config.yaml
n_layer: 12
d_model: 320
n_experts: 24
experts_per_token: 3
d_expert: 240
d_shared_expert: 0
activation: "squared_relu"
moe_layers: [1, 2, 3, 4, 5, 6, 7, 8, 9, 10, 11]
router_score: "softmax"
normalize_top_k: true
routed_scale: 1.73
balance_loss: 0.00215
balance_bias: false
router_bias: true
init_std_router: 0.0211
lr_router: 0.000362
vocab_size: 16384
norm: "layernorm"
norm_eps: 1e-06
tie_embeddings: true
optimizer: "soap_variant"
lr: 0.00259
beta1: 0.95
beta2: 0.95
grad_clip: 1.0
batch_tokens: [131072, 262144, 524288]
seq_len: 256
train_tokens: 606100000
steps: 3256
dataset: "wikipedia_en"
Below are experts of layer 4 (counted from 0) of a mixture-of-experts language model. Rows are named router (the router's row for the expert), up (a neuron's input weights, with its number), down (a neuron's output weights, with its number) and show model dimensions 0-79. Each number is 128 + 32 x the weight over its row's rms, rounded and kept within 0 to 255.
After each expert's rows: a language model's description of what the expert responds to. This comes from a sample of Wikipedia text that the model never trained on.

# expert 15
router [158 130 183  64  94  91 168 134 192  57 125 122 166 149 119 147 165 181 112  37 141 115 117 159 134 103 107 172 166 118 163 111  62 138 113 111 122 136 135 142 174 114  76 104 111 176 203 106  85 130 126 171 169 182 118 121 124 119 127 149 121 179 156 101 173 168 131 143 132  93 167  86 194 125 161 141 126 172 217 113]
up0 [ 91 147 168 129  47 116 115 103 113 180 125 144 163 123 119 139 109  99 152 126  90 123 131 142 140 120 153  68 115 169 137 106 178  92 132 129 148 124 117 128  73 162 124 161  98 118 172 159 117 143 145 153  87  91  87 192 114  93 153 146 132 139 134 126 159 109 147 184 169 144 212 163  82 105 196 152 157 188 106  35]
down0 [131 134 104 189 135 130 105 143 153  87  75 111 133 114 120 107  96 152 176 121  62 119 113 133  81 137 109 191  93  83 132 132 128 181 178 124 107 134 142 134 189 131 185 164 169 116 146 108 150 152 106 124 175 106  73 143 130 110 166 205 150 117 145 121 194 138  75 100 107  99  99 114  94 151 144 155 149 156 112 152]
up1 [153  84 113 111 168 154  66 150 129 119 142 157 127  74 138 122 132 158 105 105  92  95  89 147 180 113  93 128 176 131 128 111  97 154 116 136 163 132 208 161 140 160  52  60 122 138 104 146 120  77  61 129 142 175 165 128 168 141 134 108 121 135 146 113  85 144 133 204 155 117 128 140  94 131 150 104 157  86 119  72]
down1 [125 125 112 110  33 126 131 136 133  91 113 116 135 144 142 116 108  99 120 100 137 149 153 125 153 132 107 172 113 157 127 103 130  47 120 126  92 125  87  96 148 190 174 161 134  42 182 155 133 125 154 170  74 123 101  97 119 135 142  51  91 152 103 154 155 114 126 127 124 145 167 140 148 107 135 108 163 124 160 100]
up2 [125 157  93  91 126 130 104 155 121  90 130 117 117  93 108 188  84 130  78  74 179 142  93 148 104 203 108  95  99 134 121 159 121 174 172 168 141  79 115 115  97 122 148 169 173 161 187 174 149  59 115 120 137 113 135 139 104 122 141  96 147 139 146 146 151 117 151 129  72 140 100  91 136 161 117 152 103 132 133  81]
down2 [163 122  90  84 180 128 142 182 187 120 173  88  86 134  98 113  85 192  98 102 112 148  97  58 105  94 157 110 158 139 179 137 104  83 121 172 101 122 145 141 107 146 150 116 111 138 216 142 181 147  90 146 130 120 156 118 143 105  82 136  82 135 144 126  96 108 113  85 175 104 112 103 140 150 183 110 119 166 132 167]
up3 [136 195 134  76 140 179 205 115 137 107 147 179 134 117 102 115 138  97 145 152 154 124 115 119 140 130 116 143 143 109  74  93 169 109  63  84 118 134  69 149 173 164 157 104 136 133 111 195 129 122 121 109  65  75  85 158 120 131 146 190 212 171  86 100 144 105  44 147 148 111 121 153 136  99 141 178  84  93 121 124]
down3 [ 92  66 115 101 153 133 124 200 168  96 106 180 142 111  95 150 110  88  37 109  72 104 179 130  76 102  62 130 105  84 110  88 160 109 139  76 113 106 129 134 171 121  95 132 109 119 162 157 166  98 152 165 119 142  64 216 151 143 127  83  90 182 134 121 142 137 121  78  55 182 128  94 110  81 151 138 135 164  85 132]
Description: Prepositions like of, in, for, by, especially in species and genus descriptions and taxonomy infobox lines, such as synonym of.

# expert 22
router [103 137  58 159 108 128  90 152 123 152 126  94 145 137  80 115 102 151 187  97 137 121 190 118 150 152 119 150 128 115 119 101  60  69 229 131 133  91 150 118 122 136 113 105  97  91 133 115 139  64 123 167 124 180 134 137 144 104 115  85 198  96 157 108 175  99 144 165 132 134 131 128  91 137  80 136 126  98 168 106]
up0 [ 98 133 116 153 171 147 144 120 167 170 156 121 107 101 162 123 111 132 191  50  98  83 135 221  61  94 102 131  77  84 180  77 133 108 127 109 115 164  45  87 166 157 126 152  87 154  53  67 154 127 167 147 117 155 143 163 138 110 157 127 108 154 160 121  77 108 107 102 167  92 156  76 138 195 145 156 102 146 157 142]
down0 [187 105 114 139 127 156 184 145 118 202 117 150 145 125 139 116 156 130 152 177 112 144 123 114 162  65  91  75  97 115 131 116 122  36  48 115 148 120  77 125 129 151 114  76 150 190 198 153  87 137 126 145 159 111 114 121 149  95  77 152 111 121  89 100 122 130 156 134  95 168 141 152  88 154 197 132 141  91 106 106]
up1 [140 118 106 131 157 157 116 105 156 145 128 153 169 168 121 148 112 175 164 115 146 129 107 163 158 124  95 124 100 118 174 108 178 103 114 121 170 167 114 190 132 125 142 112 207 184 142  99 138  96 142 152 154 135 106 120  96 104 170  96 146  78 152  77 141 166 155  90 123 184 109 144 101 162  99 145 164 106 143 125]
down1 [ 70 113  81 116 113 137 173  61 165 143 212 142 103 117 144 123 124 122 143 108 142 151 109  64 149 101 128 152 122  97 157 157 134 149 146 143 167 148 144 128  91 161  98 135 121 149 158 132  72 166 136 147 119 122 142 179 111 159  99 153  85 102  71  96  95 112  96 141  83 167  91 114 149 161 155 148 158 124 130 156]
up2 [135 212  80 194 132 111  84 151  56 161 121 154 130  75 155 152 127 134 120 157 174 152 125 107 139 152 113 119 140 114 118 144 143  82 140  87 120 152 142 110 181 106 143  73 110 111 122 196 170 129  98 164 133 158 127 122  76 150 131 181 134 134 137  59 145 168 192 139 118 160 108 135  86 105  92 121 151 138 176 168]
down2 [152  79 170 144  84 113 198 173 148  95 126  80 157  91 118 149  83 114 110 135 123 157 116  82 154 145 189 151 163 132 123 141 108 150 145 115  99 133 129 131 175 135  79 132 101  60 127  76 119  62  80  97 142 202 111 113 153 103  71 130 128 117 153 129 116  37 157 153  57 158 141 162 147 120 150 158 143 123  99 127]
up3 [181 161  65 130  99 130 155 155 159  37  59 126 167 133  66 153 130 147 190 117 142  99 145  61 135 144  96 144 103  74 106 157  58 147 129 107 132 145  72  92 176  93 127 114 128 143 137 152 155 134 171 130 158 153 123 107 146 114 121 151 121 171 149 154  82 184 122 142 140 117  89 147  54 136  90 125 135 165  90 122]
down3 [113 140 163 159 146 114 143  75 102 116 185  41  98 152 185 125 150 154  96 198 101 146 164 127 153 143 135 169 131 154 137 124 220 184 138 165 105 195 136 120 127 148 111  79 139  92 155 115 152 157 222 127  96 162 125 115 151 174 152 145 152 176 114 152 146 120 120 181 118 102  87 109 155 136 189 128 134 141 111 141]
Description: Short inner or final word pieces unattached to spaces, like f-ing-ers, chess moves, foreign words, and commas or periods in numbers.

# expert 23
router [143 159 110  94  94 117 153 105 131 130 108 143 140 122 131 128 124 140  70 157 155 113  98 110 133 138  95 156 112 117 103 160 132 112 108 168 151 100  92 106  72  80  66 217 106  93 156  96 156 116 152 177 174  93 156 200 165 129 128 111 130  97 108 153 108  85 103  58 157 172 166 165  94  74 132 162 153 159 121 124]
up0 [173 167 115 142 197  97 217 131 157  89 152 123 149 109 127 174 156  64 108 155  74 119 130 124  94 125  39 156 145 123 131 130 134  65 132 162  82 171 107 127 145  89 110 143  97  94  89  98 143  80 140 165 184 104 136 149 145 112 106 161  94 123   9 144 171 133  65 117 147 194 137 127 103 141 173 135 163 138 118 120]
down0 [118 148 107 195 101 157 211 155 116 131 158  68 155 143 141 147 145 152  84 151 137 166 152 112  92  74 155 133 107 144  81 109 116 155  97 226 131 153 142 137 137  77 111 187 186 107  99 168 129  96 138 136 178 109 157 141 142 143 126 145 133  93 100 113 183 130 110 148 121  67 127 162 131 125 139 157 101 167 164 140]
up1 [103 145 180 118 232 125  79 153 230 100 159 142 163  71 106 145 121 119 117  61 127  91 148 147 139 115 155 178 120 131  87 112 131 148 137 200  67 133  91 179 156 130  95 137 162 102 176 176 124 117  77 176  87 102 155 177  87  63 133  83 152 136  98 145 190  87 172 148 121 151 130 141 128 116  92  83 120  75 181 174]
down1 [141  84 113 134 103 106 104  82 107 189 106 128  83 119 170 157  94 149 112 116 162  83 157 129 222 122 140 145 167 115 136 168 128 109 119 137 184  88  81 124 136 146 164 101  97  87 154 136 123 168 126 113 171 160 111  98 146 129 122  90 103 163 127  86 119  92 109 136 159 175 102 152 153  81 110 128  99 126 118 142]
up2 [133 128 136 164 137 162 149  84  87  54 115 135 167 122 146 106 130 176 174 124 148 172 109 138 143 152  96 142 116 163  63  60 130  78 144  97 129 157 129 156 103 198 142 136  93 162 186  83 106 101  67  64 137 102 141 116 166 158 158 160 178  92 132 184 138 153 144 170 168 127 108 141  88  85  90 118 103 174 117 117]
down2 [146  64 120 151  79  93 175  95 166  94 106 144 134 174 109 131 104 134 109 139  90 124 124 131 144 120 118 105 142 122 144 127 127 140 169 168 111  78 171  95 116 128 127  74  91  88 176  75  87  90 135 103  99  94  89 140 145 139  83 147 149 129 129  84 111 117 183 144 130 104 141 158  86 125  79 141  94 104 107 205]
up3 [117 127 131 125 140  89 117 128 152 142 192  94 110 147 116 144 137 124  93 111 135  86  46 150 156 130 114 137 108 139 163 175 130 153 119 139 129 140 153  84  52  46 179 120 139 125 122  96 104  75 109 135  68 117 172 104 121  89  73 164  36 175 148 133 181 146 100 149 103 167 143 224 135  75 107 120 138 116 128 132]
down3 [166  77  83 129  92 125 210  79 103 125 197 118 173 137 126 145 109 129  66 148 167 106 129  69 135 145 159  92 169 125 146 164 160 152 122 145 161 136 145 146 122 109 125 122 156  78 133 125 160 119 111  93  98 124 187  93 137 132  78 124  70 149 121 101  93 139  98 160 121 130 126 160  57 159 126 175 110 186 105  75]
Description: First three digits of years after in, on, or a date, such as 201, 202, 199, 186.

# expert 13
router [168 142 153 164 107  62 129 169 147 120  95  95 147 147 129 161 114 106 101  99 107 109 176 110 131 183 115 117 126 146 103 114 115 134 134 166 122 175 149  64 148 124 144 130 115 101  98 168 147 113 143 161 201 133  59 156  87 125  85 157 161 140 137 143 143 141 107 192  99 126 188 132  77 101 153 172 155 194 171 130]
up0 [117 157 136 151 131 135 175 126 143 167 168 103 110 126 140 136 156 138 100 147  89 146 107 159 104 101 109  80  83 115 119 120 164 120 108 113  55 103 125 124 159 152 145 120 124 191 144  90 154 152 139  76  88 118 156  71 100  79 124 150 149 136 165 115 180 171 101 129 185 108 118 163  96 143 153 158 148  97  99 152]
down0 [106  79 129 121 161  99 147 117  55 129  66 164 126 106 178 166 133 163 131 122 101 120 115 110 140 141 141  84 125 129  83 135  84 131 150  88 121 103 104 137  92 181  85 154 146 121 105 125  98 164  85 167  96  45 141 160 137 118 169 169 171 162 180 163 183 179 148 149 106 176 164 110 118 153 107 150 144 106 103 153]
up1 [144 164 119 158 141 125 105  75  98  86 106 213 128 117 104  91 115 175  96 112 133 157 168 130 125 163  98 129 107 138  94 177  82 164 139 113 173 120 125 146 118 118 155 123  89 173 152 114 129  99 127 166 103 130 169 105 102 159 119 153 179  95 107  97 165 180 174 166 112 125  89 136 152 129 130 153 136 165  82 173]
down1 [ 83 180 176 127 137 131  88 121  80 132 108 125 126 175 106 128 147 101  90 134 155 109  94 120 182 103 131  54 150 112 164 103 121 118 103 170 104  89 159  79  76 143  69 148 101 117 164 139 119  92 110 181 121 121 116 110 115 132 116 127 127 147  94 176 110 155 112 120 154 137 141 190  92 127 115 146 151 167  99 153]
up2 [150  79 193 115 176 173 104 110 158 148 124 172  71 115 149  92 111 143  99 115 148 119  79 102 120 105  89 112 102 118 157 132  73 152 144 117 117 203 128 205  87 133 158 144 127 100 100 160 195  61 113 131 124 136 152 118 152 169  85 138 146 116 192 144  87 123  63 111  94 133 108 114 126  40 144 126 164 140  92 139]
down2 [178  83  50 165 147 154 172 114 131 133 119 115 166 126  91 127 121 124 131 141 121 119 185 122 147 123 116 146 158 124 146 149 151 124 109 155 114 118  77 104 149 177 144 110 120 125 121 164  81 143 112 172 131 162 130 132  95 109 104 167 141 135 133 145 112 122  90 104 137  97  90  45 112  95 109 123 100 106 160  91]
up3 [ 73 164 181 133 178  99  94 101 139 133 190  98 227 132 110 146 122 139 126 148  95  54  98 159 188 135 114 116 164  98 174 106 177 169 147  89 130 130  99 141 134 106  38 115  98 166 191 155 159 155 146 137 170 163 103 110 144 169 129 139 104 100 105  86 129 134  93 126 130 118 180 188 163 127 182 158  92  86 123 141]
down3 [ 91 147 128 113 116 144 138 132 124  84 116 124 157 124 104 191 163 153 101 138 144 148 112 198 125  85 129 142 128 105 167 142 158 124  66 141 118 134  96 121  75  88 149 128 127 158 161 127 189 131  81  92 120 146  97 146  81 117 145 145  79 160 167 158  99 164 114 102  71 100 129 134 114 117 136 113 149 121 113 150]
Description: Middle fragments of scientific, foreign and proper names, such as ph in dolphin, th in Chondrichthyan, anti in Byzantium.

# expert 20
router [171 130 180 155 149 114  92 110 162 138 166  96 168  88 141 125 116  99 152 104 107 106  81 155  56  75 122  77 154 101 169 146 157  91 105 133 100  96 104 145 155 205 123 119 147 127 179  50 114 125 136 157 157  96  95 108 120 146 136  89 104 156 171 131 130 149 175 133 125 161 116 152 142 160 166 116 126 118  86 119]
up0 [127 144  94 107 152 160  83  71  69 145  79 114  96 158 112  69 171 165  87 145 139 151 172 108 188 108 105 135 133 139  99 178 140 103 135 161 116 132 174  92  65 107 125  96 164 130 100  36  77 129 142 135 173  70  92 167 168 122 107 196 153  79  42  58  89 168 118 146 118  94  75 129  79 176 144  88 103 115 102 159]
down0 [138 167 118  43 106 122 186  95  87 158 126 141  94 182 121 100 162 152 169 114 163 126  70 130 107 137 138 131  99 163 183  93 138  94 103 103  86 123  90 129 164 123 114 139 100 135 112 146  70 114 171 125 147  96 137 198  86 162 128 124 103 123 152 136 155 173 154  90 105 156 111 160 143 106 141 109 126 118 140 164]
up1 [127 133 182 119 141 108 166  89 154 125 101 128 134 110 143 158 151 132 138  87 132 119  36 102 107 148 186 194 155 107 162 108 108 157 134  94  61 132  68 135 145 155 149 159 150  62 157 123 108 158 171 166 127 203 110 138 155 124  71 130  98 106 131 147 135 140 119  78 148 111 126  56 103 102 132  66 218 164 103 139]
down1 [147 110 176 166 110  97 149 140  93 116 147 151 135 130 165 142 187 115 114 169 128 157 133  78 155 133 107  54 147 137  79 108  85 102 159 140 211  91 124 115 157 134 114 109 148 169 153 126 170 101 123 112 126 126 182 146 101 135  73 110 110 144 120 140 111 142 151 151  88 108 135  91 122 112 132 130 169 128  56 172]
up2 [125  89 102  44 120 143  96 142 110 103 101  64 129 200 101 166 121  96 122 126  82  86 135 170  59 106 110 145 146 176 112 114 103  77 116 131 130 114 117 132 158 119 140 112 103  85 164 152 159 113 145 112  84 132 107 131 111 222  81  83 136 166 151  83 117 124 103 152 135 145  84  93 134 120 125 120 146 105 106 124]
down2 [126 124 125 142 209 140 129 138 135  91 137 104 116 121 108 170 172 125  83 121 135 121  99 106 112 111 115 150  85 111 131  83 140 152 143 122 121 167 222  86 146 170  97 145 110  89 119 172 106 141 179 126 211 167  97 123  90 151 123 138 194 161 146 102 160  96 117 155 161  71 175 110 156 120  69 141 123 126 195 115]
up3 [108 175 122 138 124 137 131 111 203 135  96 130 168 128  82 146  74 109 139 142 124 136 138 121 125 106  93 115 102 183 117 110 162 111 138 131 151 137 145 132 124  84 121 172  76 121 155 106 124 180  87 140 139 119  90 126  72 175 110  81 110 141 132 117 145 139 120 198 101 107  79  98 134 120 137 131 118 136 125 161]
down3 [106 161 137  87  82  88 161 174 112 101 181 127 171 103  90  57 118 110 126 165 102 140 139  91 137 148  78 147 117 146 121 158 146 125 129 132 134 113 117 143  97 118  98 133 106 141 150 143 150  76 166 124 115 116 138 121 216 167  76 139 100 138  93 112 143 170 141 194  90 110 129 180 136 108 147 108 133 136  84  88]
Description: Prepositions, auxiliaries and linking verbs inside running prose, e.g. began to, continued into, has been, released by.

# expert 12
router [162 117  86 134 171 139 102 151 154 122  84 172 119 158  61 176  78 126 124 144 125 133 100  94 153 118 120 173 100 147 110 110 149  83 109 106 111 117 167  98 173 112 148 148 163 148  86 160 161 172 121 111 142 153 132 153 148 146 191 130 146  62  25 181 190  75 163 129 121 123 138 123 200 102 111 122 160 107 106 138]
up0 [170 151 156  98 120 164 153 124 114 151 144  85 148  87  74  98 170 105 143 184  79 121 165 151 105  85 164 159 142 141 166  26 144 105 131 131 121  76 137 142 154  75 127 170  43 130 113 143  73 173  89 139 131 188 115 149 124 139 166 165 153  89 153 162 162  97 107 188 161 121 119 107 145 167 124 139 117 140 116 134]
down0 [140  78  95 203 144 167 107  88 100 174 153  82 125 124 117 131 127 153  36  88  76 113  83 109 131 155 155 102 160 124 113 194 110 146 186  82  88  97 130 171 146 159 143 104 158 103 103 151 100 153 165 146 112 147  88 130 167 126 103 137 116 154 150 133 105 147 137 130 131 186 124 149 148 109 134  88 174 213  72 153]
up1 [158 161 137 125 173 187 159 120 106 125 188 150 124 139  99 160 101 104 140 139 121 116  91 113 120 152 165 104 108 123  90  94 166 133 103  84 138  77 145 103 140 111 166 152 151 117 135  86 103 117 138 144 119 134 135 131 140 194 188 151 108 132 134 147 110 183 170 133 122 119  63 103 149  80 171 162 174  94 150 103]
down1 [131  48 155 161 142 141 129 155 142 140 108  61 196  61 204 108 101 148 189 152 139 142 172  57 162 122 138  82 205 168 107  94 112  78 132 184 110 168 139 116 102 108 155 128 112 163 127 154 133 152  94 162 194 165 110 171  91  77 152 156 192 100 132 128  76  91 140  71  90 135  97 155 107  61 105  93 171 127 122 129]
up2 [159 116 106 123  91 158 161 121 157  98  85 103 156 102  89 144 130 163 102 144  93 137 150 140 129  80 172 121 132 117 137 134  83 101 196 126 144  94 124 132 158 108 149 159  94 153 189 128 100  97  57 107 126 101  72 141 172  79 123 133  71  91  97 156 118 138 159  90 180  99 104 140 142 101 162 150  81 133  80 173]
down2 [ 87  90 122  61 126  98 117  77  93 122 148 149  77 122 108  91 174 174 118 177 141  91 116  76  88 161 172  72 165 165  82 101 161 171 132 154 154 136 162 103  95 100  92 145 161 134 130 104 116 161 129 169  97  95 148  51 122 136 126 188 165 141 104 126 119 109 100 104 167 139 139 139 103 145 119  78 129 101 157  94]
up3 [184  74 109 147 130 141 139 103 115 128  80 166 118 147 106 106 141 137  90 120 154 124 118 104 106  99 126 115 201 169 144  74 139 123 171 137 155 180 129 165 132 197 150  91  90 132 122 148 136 100 161 165 146 113 170 126 169 138  96 142 137 189  72  88 170 140 163 153 136 156  89  88 107 149 127 155 161 150 100 150]
down3 [123 111 168 147 142 128 120 133 150 139 127 115  94 150  57 120 211  43  89 123 126 137 131 140 105 103 123 153 113 129 130 151 139 182 112 131 108 191 124 122 119 154 134  94 107 139 162 136  73  65  55 137 158  82 119 109 174 150 119 129 149  97  98  97 100 174 223 163  54 121 122 128 126 149 158  96 121 107 113 145]
Description: Pipes and punctuation in discographies, vote tables and bibliographies, e.g. pipe after a featured artist, opening parentheses, ISBN.

# expert 8
router [121 116 159 103 137 146 140 147 166 153 137 196 190  76  78  35 141 101 135 172 127  97  99 137  76 113 137 127 137 107 177 151 127 123 129 162 124 149  98 170 104 126 121 123  70 117  92 138 141  80  98 113 133  85 117  77 145 143 157 148 162 135 131 176 146 151 174 125 134 134 109 125 112 120 135 106 142 148  97 141]
up0 [ 73 159 106 134  97 157 143 149 133  69 147 144 132 128 123  93 114 153  95 182 166 164 160 116 148 154 163 153 142  83 148  92 109  81 163  83 110 155 111  39 159 101 140 116  88  93 175 143 135 141 127 128  72 185 180 109  84 117  74 164 133 180 177 181 129 181 146 125 113 152 116 112 142  56 134  47 138 105  94 142]
down0 [120 149 191 173  81  77 120 145 117 128 151 109 119 170  98 162 160  59  94 127 138 184 105 184 180 166 119  93 100 147 120  96 139  93 112 159 100 108  90 124 123 177 128 107  98  92 129 110 156 159  75  92 142 124 131 129 156  68 164 103  90 129 137  89  80 125  53 100  94 137 134 146 124 163 103 113 133 156 113 131]
up1 [129 142  95  88 185 119  82 135  76  67  91 132  88 153 155 143 137  48 184 100 117 112  75 124 147 121  97  96 157 145 142 103 125 161  88 116 140 102 145 113 113 137 115  99  94 134 110  99 130 142  73 152 111 138 147 149 164 124 164  68 114 131 155  91 185 139 126 108 141 112 155 101 136 123 176 153 161 137 113 143]
down1 [135 181 152 118  95 117 173 123 142 203 147 149 130 149 150  84 101 175 112 139 130 168 149 132 123 122 159  79  89 161 142 177 106  78 114 124 142 124 123 151 125 164 208  94 137 105  91 169 163 152 111 141 161  94 135 173  85 156  92 160 139 101  81 166 129 161 170 104 170 125 156 152  81 155  70 118 104  96 169 170]
up2 [104 154 156 153 102 118 173 113 139 160 168 114 109  85 119  72  80 161 104  68 135 149 123 144 136 146  48 159 165  81  95 128  92 143  85 146  97 158 136 121 112 100 109 172 132 150  91 127 121 112  84 148 177 113 108 157 147 142 111 106  60 100 188 106  76 182 164 105 131 103 103 142 120 149 158 159 103 135 113 174]
down2 [149  70 120 104 127 117 112 168 130  96  88 111 165 133 131 121 156 139 157 118 150 119 183  99  62 150 134 101  85 140 187 103 121 142 128 176  60  92  98 136 146  80 165  97  96 149 115 188 138 161  90 141  85 172 138 162  76 151 111 107 176 120 148 155 104 183 143 172 117  69 164 110 174 160 142  86 150 116 175  92]
up3 [134 130 143 179  57 141 140 123 174  79  86 137 159 117 171 140 116 158 155 143 104 145 114 108 136  85 130 130  99 161 151 127  55 116 152 146 162 105 132 129 127 135  93 146 161 119 129  34 179 122  90 124 134 125 104 117 151 106  65 139 110 170 103 135 103 118 103 104 172 120 179 124 112 140 120 165 122 157  77 138]
down3 [130 111 137 149 149 135  95 106 146  57 182 138 114  70  88 116  92 111 128 112 152 159 133 155 132 122 149 128 126 121 127 168 143 112  70  91 170 144 164 104  92  84  92 103  99 100  99  95 122  92 132 121 178 108 121  93 124 118 128 170 135 132 123 153 126 172  97 134 158 118 157 131 123 117  44 167 107 156 188 103]
Description: Sentence-ending periods before a new sentence and prepositions or verbs after was, such as from, with, by, became, released.

# expert 6
router [104 105 140 107  93  89 136 136 115 131  91 130  70 142  92 127 130  96 106 105 157 103 127 117 141 145 106 199 139 184  81 118  85 133 138 162 156  86 135  91 184  88 157 105 144 185 144 118 122 152 102 168 132 136 169 109 131 116 194  88 108 126 116  85 105 117 164 120  95 128 115  92 145 105 110  83 120  96 146 194]
up0 [113 110 194 194 143 128 147 145 136  87 131  77 128 150  96 157 137 114 171 123 122 152 105  89 107  95 128 128 125 116 178  99 129 159 181 133 121  78  81 130 181 119 100 134 180 148 127  93 124 140 139 120 132 165 184 107 103 154 145 120 103 200 116 150 144 125 137  94 152 161  91 132 169 145 137 122 124 107 164 157]
down0 [115 105  90  26 131  75 130 192  70 141 149 104 116 130  94 119  95 121  65 152 142 176 102 124 156 171 137 122 122 114 127 134 135 137 119  85 178 153 134 122 145  58 144 151 126 138 175 116 144  97 127 135  79  95 147 121 133 136 160 107 140 121 144 150  45 160 108 146 118 129 139 153 151 121 148  87 150 156 135 129]
up1 [116 117  83 145  62 126  80 105 153 164 139 141 135 145 123 129 149 102 149 125 107 114 112 156  94 152 138  92 148 163 158 144 127 133  69 160 175 106  76 132 142  48 217 123 137 170  74 116 158  74  64 142 136  86 145  50  88 106 107 123  69 131 151 121 145 125 120 126 174  91 164  93  74 118  19 153 125 106 148 114]
down1 [200 145 113 125 116 137 120 132 143 154  58  91  66  33 141 156 188 111  89 104 159 162 126 162 125 128 123 151  74 152 119 179 140 119 119  98 140 108 185 187 120 150 136 129  66 157 137 124 110 180 144 134 150 134 133 150 117 131 207 144 124 128  78 115 131 125 101 177 126 221 155 104 129 130  94 104 130 107 182 120]
up2 [167 121 216 122  94 107 151 170 117 106 119 155  93 110  94 158 120 105 167 102 139 153 155  79 124 189  85 141 141 158 157 154 148 155 129 164 146 128 117 112 148 129 112 105 100 143 126 130 124 136  59 110 150 124 191 130  88 108 114 179 110 118 144 131 117 100 193 100 127 168  97 174 157 120 193 103 183  95 124  96]
down2 [111 142  93  78 122 121 129 145  91 145 142 175 109 161  83  95 111 102 162 162 159 145  97 140 114 166 100 114  53 157 105 172 100 115  63 112 129 154 114 128  69 129 148 133  38 147 121 133 124 113  77 209 137 142  84 160 208 128 163 141 140 152 187 147 131 148 138 107 118 132 129  94 134 136  87  70 141 101  83 120]
up3 [163  64 116  93 106 151 200 124  75 182 111 153 131  95 127 119 108 193 123 146  97 129  93 155 149  67 152 124 213 126 112 130 134  97 129 121 107 191  98 140 154 128 162 190 150 157 123  73 128 119  86 157 156 118 167 143 131 159 170 177  34  85 105 110  95 132 142 138 155 120 129 154 124 121 151 154 154 153 124  97]
down3 [137 141 176 139 135 143 191 113 129 141 132 108 120 176 167 138  86 113 135 148 100 182 130 144  97 186 126 160 124 180  38 150  81 145  93  91  87 113 123 130 151 120 152 174 155 106 106 107 125 131 190 169 149 187  50 128 132 124 179 105  78 150 147 114 119 149 158 149 109  99  71 120 166 114 174  78 215 155 147 130]
Description: Pipe separators between numeric cells in stats tables, e.g. career and season stats, plus colons, slashes and dashes.

# expert 21
router [ 91 126 103 152 104 113 123 246 101 147  93 173 111 120 138 157 102 148 118 207 168  50 128 123 157 177  88 124 136 111 147  88 116  76 186 106 148 188 111 159 103  57  87 156 125 148 137 107  98 139  99 154 130 191 163 168  78 121  97 115 132 140 115 144 138  61 118 131 165  93 175 111  96 130 132 106 103 132 110 117]
up0 [ 92 184  90  91 115 117  94 125 197  95 135  95 163 153 167 152 110  87  98 133 119 154 117 176 111 186 166 133 114 135 155 133  72 131 185 186 100 133 112 171 137  69 111 141 160 203 143 118  81  75 146 114 155 111 196 136 120  85 103 167 142 107 154 150 103 146 120  76 131 122  99  94  65 115 181 138 126 144 151 145]
down0 [128 110 146 180 172  97  59 135 135 160 120 138 111 101  90 113  97 134 143  89 125 121 100  41  87 147 171  83 122 140 181 109 143 139  54 105 119 130 168 112 111  89 180 167 120 145 125  67 151  90 144 128  90 105 125 151 131 130 148 138 105 150 160 170 140 138 122 131 149 138 123 129 152 130  76  97 130 130  98 157]
up1 [180  88 184 115 133 114 156 140 127 132 157 114 129 141 125 140 142 158  70 140 167 140 103  69 125 123 121  62  79 103 209 143 123 152 112 145 110 106 156 132 159 100 160 115 125 112  85  90 122 144 194 162  80 132 122 147 144 101 180 126 171 107 119  78 100  97 121 197 180 137 129 121 141  67 173 107 105 161 214 190]
down1 [131 152 161 155 126 137 155 171 116 156 145 146 129 117 119 130 123 183 188 144 109 134 121 178 122 139 100 123 156 122 130  40 159  94 124 103 141 155 139 158  60 137  77 116  77 130  48 110 125 170 124 101 134  98 142 148 115 134 163 127  70 140 113 147 109 146  65  99 140  93 161  95 123  85 110 126 133 119 159 121]
up2 [102 177 103 107 120 163 128 157 170 100 107 160 122  88  38  96 123 144 116 157 145 112 175 119 130  92  94 147  93  72 118  96 109 159 184 109 133  98 129 148 168 160 184 123 185 142 142  92 140 134  89 171  99  70 119 114 124 125 181 141 128 130 162 160 204 126 111 137 134 114 145 155 125 142 159 140 134 150 151 126]
down2 [118 144 107 124  89 142 119 118 118 133 100  84 173 151 178 145  98 118 136 181 148 178 134 102 181 196 106  90 142 160 124 141  93 123 111 132 101 147 182  59 162 151 158  60 167 177  93 150  91  89  90 137 102 114 143 123 172 106  29 156 112 148 100 148 129 104 122 183 103 103 106 182 162 133 109 119  54 111  85 130]
up3 [164  68 124 186  89 146 153 108 147 184 126 139 105 164  92 127 174 124  98 148 131 151 124 141 172 133 188 176 108 110 152 171  65 117  99 145 113  65 110 115 140 169 138 151 131 170 106 102 114 116 134 121 109 123 176 156 141 117 116  97 134 114 100  94 138 160 139 111 142 179 100 145 127 201 173 175 191  78 110 135]
down3 [124 141 174 133 181  57 115 186 160  48 123  90 135 150 128 131 125 147 181 194 136  57 119 126  60 174 111  97  99 156 136 127  54 109 136 151 113 103 159 122 125 162  95 136 174 140 145 125 133 116 145 134 120  99 160  89 119  85 113  79 131 144 143 174 137 104 103  44 153 123  95 189 105 185 162  67 134 151 169 113]
Description: Lone capital letters in acronyms and the final digits of years or numbers, such as M in MRC, 0 in 1990s.